config.toml
n_layer = 12
d_model = 192
d_shared_expert = 0
activation = "swiglu"
moe_layers = [0, 1, 2, 3, 4, 5, 6, 7, 8, 9, 10, 11]
normalize_top_k = false
balance_loss = 0.0111
init_std_router = 0.0192
vocab_size = 32000
beta1 = 0.95
train_tokens = 412800000
dataset = "wikipedia_en"
Below are experts of layer 3 (counted from 0) of a mixture-of-experts language model. Rows are named router (the router's row for the expert) and show model dimensions 0-191. Each number is 500 + 50 x the weight over its row's rms, rounded and kept within 0 to 999. Numbers have three digits each.
After each expert's rows: a language model's description of what the expert responds to; "mostly gets" lists some tokens that are sent to it at least half of the time. This comes from a sample of Wikipedia text that the model never trained on.

# expert 42
router:477486587553479443461433436425535493508536444476500477472555494620431518557474570495527488543560446586485387542529522520401421457401510549509511482454539406544437609597437535533453479532402537457505533531492498491471541547539504486485547532482532426460550454431488450529559583484560544505402454557489507529489468456427540537498572490512535470460458495559437491462492527478558517521534495395567461537564444478459478441552503518406508462553557383490607477428483519527515536543492562505525540393524455400537565549470528571467509605579422481430511613519455519490507503457529520479
Main verbs and participles in narrative, often after was or were, such as flew, launched, released, made, overtook.
mostly gets: " made", " used", " released", " won", " took", " left"

# expert 18
router:508585488511485554496421435477465532440457503555521430534516577481566528428531457509542439532471457505433562473463520404558494512587507435463463458467483580520567559426426555589434480429430500588542515418586508384440436470577566533579488466543514406569469557477417543539496517485479429496487470513469649432404500519419425454531514556448456567479536537531570501472504473526430529497415555543422571521467456524550547463448455436542447540497558533469502445598449486455522454495473566522496547528508469559585536497501464440460481558439579542486499480485514403484457504528472527545
Final or middle subword pieces of foreign personal and place names, mostly Slavic, Asian and Indian, such as Rad-n-ički, Hun-an, Neh-ru.
mostly gets: "ie", "ley", "ian", "ch", "an", "ka"

# expert 17
router:500497500550592559489562414482454513473535488456533563530468536537535421548550509583599523500406542435555520561407478565400494486418516562419525559466531468485473404575572453434479502538503408586529449440481474496479524514433542462546570419453428575542460476480487482487436415529477444516507516492520552560509528573492453586474394496424473517511411421487518493574451548541510508461621500483567501469459464529459521557553578484435473567403485489483518440423559487432512507504516491503494617490575527444522495515479472529515587471567458518421460527515448409522557446433416467478
Articles and possessive determiners opening a noun phrase after a preposition or verb, such as the, a, his, their, its.
mostly gets: " the", " a", " The", " his", "The", " an"

# expert 31
router:433522549441582396489470473488524509503404473484533515512446588600460517497503622555642482475459455474469554494400552525422498574555378530552468506457471465570490553463536515572444512531560559446552456464454510428410572553550494473496470486512504582455569500554423454532425553470553512542487447535507456536438507414574493522384527434477482513456517483570452451495526439503499522502440452382517511441575464456498440459542543554477609485455475522531474557587493586523487498460540466470519563524510418576433495512508493489475537574518571550559517530493576546545434476505521501586
Time and date words plus small numbers in sports results and infobox fields, e.g. Time, Winning time, Length, Date, before, after.
mostly gets: " time", " before", " until", " Cup", " day", " Total"

# expert 47
router:532477481547472482515501491488450492518496444562431429506590441475448434503436528475520590555583536538508455537526503506412473540460562434417534463488427560517442542553447470553544501546498429585415555490532499592447521583490482511455547522459498480524538469419595456390584528510504529437586496478500503499462457482462545466522567575586541468429555448484450514624479528443561599479447529470613386515563472574434474396444519460429528459519590430459513505432541452520488502434518502540580518457493478434457582407516533556532486560472434450527545564470490568480503489423505478462
Content verbs and participles following auxiliaries or to, such as made, used, found, held, lead, raised, based.
mostly gets: " made", " used", " served", " held", " found", " left"

# expert 46
router:462499537488596500513452586441514493442526480515434443431519410473531522524458459437485429565602512503474474455530533575432529607496520477515497571591502504407590521564484588509484517496495486453559473486467577467582487552546462487523435488481496469476586561584435524538559441552510486601411496534459493536572523492590393527607520524438488512567505477477496544429478453480454487473558485563492507587342593517481541487472541565381488482443462618462447562503467448453462501468432523501514507517557451444598428560501478454560476430512438465580489490531443520521505517496478496457
Proper names of places and people, often after a comma or pipe, like Michigan, Texas, Moscow, USA, David, plus Thai-script bytes.
mostly gets: " USA", " London", " Canada", " David", " China", " Robert"

# expert 25
router:503521469453499458478568539606533512506470517508461551585576507467525566481424559560493553543433504479459546439497456566417480541451477585590498469579534463610478537538558541476520492445443457486601507482456447395533412458574464494415493532483531487506464501418383464487500435531446434469449475522481481521596518547447478529458490454573492539429576451557452587453574438415447472505568469527453586631452510520598438462439540506553595442550570527498480529581448523480521453507545455469520526529484441573492453517473468471556442476535554560513412505558494499505467518542423520582
Number pieces in tables, stats, decimals and dates, especially after a decimal point or comma, e.g. .06, 1,38, 1885, 23.
mostly gets: " 9", " 10", " 12", " 16", "3", "2"

# expert 55
router:484530534472618502506477527428485491406526443496465464444520403444540538536456465423481485524588522506446477473532537570394530564503447445474506552550509419469577448577520563519508479451480434468566459486481555443589492517571470492511441472460506500441563558565443510555536468520518448608422525466462465548540522514599376521621484517482478507558521523530459575447537491520428513412481529579479533600388537535532510503502612501405490483454492666437498553504503471506466496479410517499541457460505469465521434570498487452551466431500404480614500491513493544530584499504463509516
Sentence-ending periods, commas, closing parentheses, table pipes, and digit pieces inside geographic coordinates and table cells.
mostly gets: " 2012.", ").", "\",", " ", " 2016.", " 2008."

# expert 24
router:565554503528504515480533491516528500552469510499517446446514486481495529534415512470411532531561556513423427507520475559446532399482465431518478491455431463553492518508548509502554462468489518510507517565559471601428531580469436506446516492495521465474434390507551493437524531416475532485508516470593556437521501527527589515562548509513482502514455596538483543540558551415661529467465474530485433576467430479422486445507562499577458498446510553465590519504556534472582488441523511495529391396520541360545579438476503468537468609429436457567429509520372598478572449491573494472
Commas, plural s and nouns in biology and science prose, such as species, family, population, formation, plus conjunctions like and.
mostly gets: " species", " form", " plant", " Genus", " genus", " forms"

# expert 48
router:463494519462529547476471400508466513523537516467484519556602512457526524464545598457495545539413477458612481583542442531490558512483528581480511479482492486492474466506526319602523556572532423501453495436517546539587478545557516504504522420514478525516567552400444409506503483515524549499594477507466460483571434494377531534494567561535511524416550485493451449555462548431558514537533525475609517436522491560484406526494498464474565513474557416445565411519486531461527530429473495520385586420503544528534499529508537507480594447463410398434527562444449464521558456520521470449
Numbers, ordinals and quantity or degree words before nouns, such as first, two, few, several, Thousands, highly, newly.
mostly gets: " first", " one", " two", " only", " all", " later"

# expert 13
router:548542472497564464459436447440478528444526461579451537457489592547387613433491495542523493538418413576573469529441493496496418507554556566548482517537497543485403423539477579473559457534516599500482456511484603489428539556459521479480429501557499537517558442407480563564513545479514466581522528491488454487458497437560554501462517429541488537502512506557409406519492445546521476555445434464532401470568486488464537501551527550602521471364434468562524455467511528423443541422492523556447506551562491541478518518495459469430458451474570567399490545478468377561505424514466519509
Sports words and verbs in athlete and team articles, e.g. team, season, League, selected, traded, played, injury.
mostly gets: " Cup", " team", " football", " Team", " club", " Racing"

# expert 5
router:413439526447494550531528487551465518540521524524544500589590428427581403474544527499462630534446551483562549531559403526430532442528499446550459457474414503454513534463523410558602506576456394475431501447512457523552522559538461459532551454504471463506464549485545472452488461441510527355554549583569497515519405480447523532564551552503424532409507530497487535540472509536596489524522484486582490447492595501487477477589475408510509427472485460466575455568449552472561534495495406477442550438522521499477507518481488572542580500417420421441485495429505475522552560524535428484
Ordinals, numerals and selecting adjectives after a determiner, such as first, last, one, second, other, most, former.
mostly gets: " first", " one", " two", " all", " other", " only"

# expert 11
router:532487534491583450481509468499537527434473591574521434463562506564484515355512447492496580521544533552476540527598533448555496556531456456504476473506521496492507549486482502464448473451464546530500507511538612444498429506562630602449515500497530434470511465423496511587513533543419409485560466522451535447525553480515439431517420538486454500429487458563543531462419450557385483465520543441420566560422470554529577467447458454534508502476575606458501475565531478394562471570524494499469572447493459465527494566485480493422400560470512480478515448455544368529458577509605544488
Word-internal pieces, often consonant-led, inside names and ordinary words, such as -rd-, -er, -s in Gi-ord-ano, slu-gs, Je-et.
mostly gets: "er", "r", "z", "up", "el", "rd"

# expert 59
router:465532537581610560500537548586522506477501451396432575582553481539447497470414476418510592454438524518577454468473563523425492548533459519543561501528477551531488454462569563477459448521439542497501474602495473566507440557542517666430466531553505499481436521523538506530410492513532503506435555425448494504537505538554562535447422544567608460602440517589521508459526512479485488439544489619446532523441486472405503503538430455505472453444544494398445528518481499438487549441472483485508525512482482450580438451488444498499414518522590610559421487548429529494500520513512438548
Commas and coordinating conjunctions linking clauses or list items in prose, such as comma, and, or, but, while.
mostly gets: ",", " and", " or", "),", " but", " &"

# expert 32
router:493442507520476556506492435572577527568502530491491453566498482518587459524451514553562520546426482423550552546524512546418497582486601463431490530473555435502477421462473471418476479422473526430501474494493467555575515508421483507472509494474513484644466442533471515427450418595485389451496477449479491467503528570491498414535419572507452505518454516466527536573496494545412524503578432531569554393479577509491563569520477438516449493487488387438478417385558630555512467505517521500429538499528618485428593521480506594460543470522494490523524496515536413533550559512459430492
Pronouns such as he, his, her, it, their, usually opening a sentence or clause in biographies, e.g. "He obtained".
mostly gets: " his", " he", " He", " It", " her", " its"

# expert 36
router:431438476476517514464544472524587522590552530517523396501492504527511444487466522576463471545464493439474497496590462511449526489552570464458546582483559389449535449458497435514504470420541562439439530567430490584461590487447525563467545512470479486574460417523548515452463423489506553539552441468552414426530506576457535505584490567534436558558538501457540532530488529425470480433566469539495519445516529524552569527419432495558471461567483443458483398456594601508504548562547418438527433484433612485410610590476576549544531465507459487510466437443476502534488564551476491443
Capital letters or first syllables starting a word after a heading marker, quote, bracket or line start, such as Ad-diction, Bi-sdemethoxy, An-imated.
mostly gets: " S", " K", " P", " E", " D", " F"

# expert 58
router:504520525483457463478519485607502503589478443527537548543574554522407502521573564547583577427456571399537509503502456526531405421408480452497480612567516491531439447548462394469447595511520484447475522413420518610438576544469532468441568458494485475535456505455534472519505537600512466474410498463544477571495469508440512565414482454540543544647583415440510486517577541454502560498560442544459413507597488503489461523599504433559440495489495395469516470411527492472532556486454581491479469570452509533490464467514481470496546491543518470422483472494542551514473499516447511462
Early-sentence words like is, of, However, During, born, located in biographical openings and infoboxes, plus table separator rows.
mostly gets: " However", "|---|---|", "|---|---|---|", "|---|", " Genus", " located"

# expert 2
router:592533542487503513464504498533452508543446538464523404435527480441585464455490515474511438591557474504433468459467454536543528496540515416530503512496496447470548449449464531511599449411554484499553548520619461455440491518521539516488520519479511450479433496516451515528536537384434509468548448525535609418395497535463479467578573470512458512563516548601489511518556473448507644445472491541437523465507496499509519473499477475556406450408568641492527529562494530570606468537550534487566463465461490472636510397485541374461473490492483524608521474451431482566529532512419524543
Final word pieces of foreign names and taxonomic terms, such as -ia, -os, -ium, -ucci, and accented letters like á, ņ.
mostly gets: "ia", "os", "nia", "ucci", "ium", "io"

# expert 10
router:495608555461502484498574551463526513475530553426498537521430450448519521519447487475556427501515425483410525400407462411448536449537453489503584479477609481559502610549527544477479499457440561417591519486470472452521491406551437468506474536619515503523476523426560431533465443537479490539566488469541459418506492430443499572559508463564524535453519493528498485481615490419439564517432438453452522536543498486575476376517533496578507494581535525580531524567427490452526440525565453489493450426473457528455486461474441487604534437605560568529515503581436536470520554531520504572
Digit pieces and later parts of numbers in tables, coordinates and measurements, like 1.2'3', 27'3', 6–2, 37°.
mostly gets: "3", " 3", "2", "1", " 6", " 4"

# expert 3
router:514431558509557432489456541535514510414540436535439556552541519475440525561441511456457506452516527558472478427574383487612520550516492463497473510527523495510508510484571496467486555516457455474507564461473454435529506468488498523476451505599519458487396546508478540518429538556394518462404478559534474422601566465467488496471454417556522543577420371473496582463569430443566457531559512545471472634476447471510484488569505591601483463577538447471503526472585513490516452498458540477503492551416521562479433517480446385528521533497508600540401561530533592514525566496545453422
Pipe characters separating cells in wiki tables of sports stats, election results and minor-planet lists, plus row-ending line breaks and separator rows like ---|---.
mostly gets: " |", "---|---|---|---|", "|---|---|", "|---|---|---|", " JPL", " MPC"

# expert 26
router:464556567477511537510440603464531505507524457443478435423492434450493478497454516445473449513569565514448434557491483593444527521487472453466490601496473424419606508558509603520483492426473488468641440552551520535558480570513451532328448525499515501427478531532450509537490498464519502535457488550496520478463536491605493540508540510492490517541565570586475536409555484480550441430552498521478525545403575512472423506579531532439421484464514565478605518535517498480583486434549458499505485446449466421508442534506484414586457553493398435577428479530416589509467543486437500492
Commas, dashes, semicolons and parentheses separating list items or clauses, plus place names like London, Australia after prepositions.
mostly gets: " —", "\",", " GBR", " London", "ร", " Australia"

# expert 28
router:498547498460550451503471573473386503386538425563517529545550486513468504527452561491489557469503451607463481551476425493465507500493569487502453508574482512506554472513464590462492524515528473502557443442512591356611514434530546489468471461529537436471489501597499570534420554569603425555361463522506420529576484421503446511603507461529488545575463414464492489463480435531510504541552494459501476564465493516512523434448571574396500501521446604501465535509586548534486477463537507470469510487413450613524430561491447462552459456449517506587502503488567593527473460493414514490
Table pipes, column-header words and cells in sports and election tables, such as Total, Apps, Distance, Votes, Surface.
mostly gets: " Party", " Total", " MPC", " Coordinates", " Team", " Votes"

# expert 20
router:458546547514506507506503527445452497457517444595545433530468550514479550475438474453478443580555509571488503509504553586537546544519461424532473473585451392417567539567397545467548468449422509551501481464583571387509494491531466549395502493443497461477413475568537506598557588542451478515538517512457500511445435465522409513498508482395503497498409403532538508553544511563471532453560472532449486543479527532530552425356511535429490528505511610437484563584528491480523483482408560498617529446511469588584497481488548506414414434462452504507509458516530561504462582496483477533
Middle or final pieces of ordinary English words and surnames, such as per, up, ov, ist, ers, as in CityHopper, shaving.
mostly gets: "up", "ov", "per", "ler", "ist", "ard"

# expert 57
router:453591456561504498503545454434455484439452541532535452514554475473563580520423469516487402556592486502477505569467507545500547459484542502516491465548501458553510536581366566430469472447507468450501475476612473420435499486504435446502480532525540446518438512536469488501584568440450511471499500575513536415401443545495471458614514531525489509509476518551487477523442488436500661442491516517484454470525496575491565465374428508541490464511543573539625529611588538536566463487426575501571541432496515544635568454477484436446436508482469503554464483432491542467498542512427486526
Middle syllable pieces of longer words, often technical, such as ge in hypergeometric, ru in menstruation, hle in athlete.
mostly gets: "ge", "ri", "ley", "ba", "nia", "am"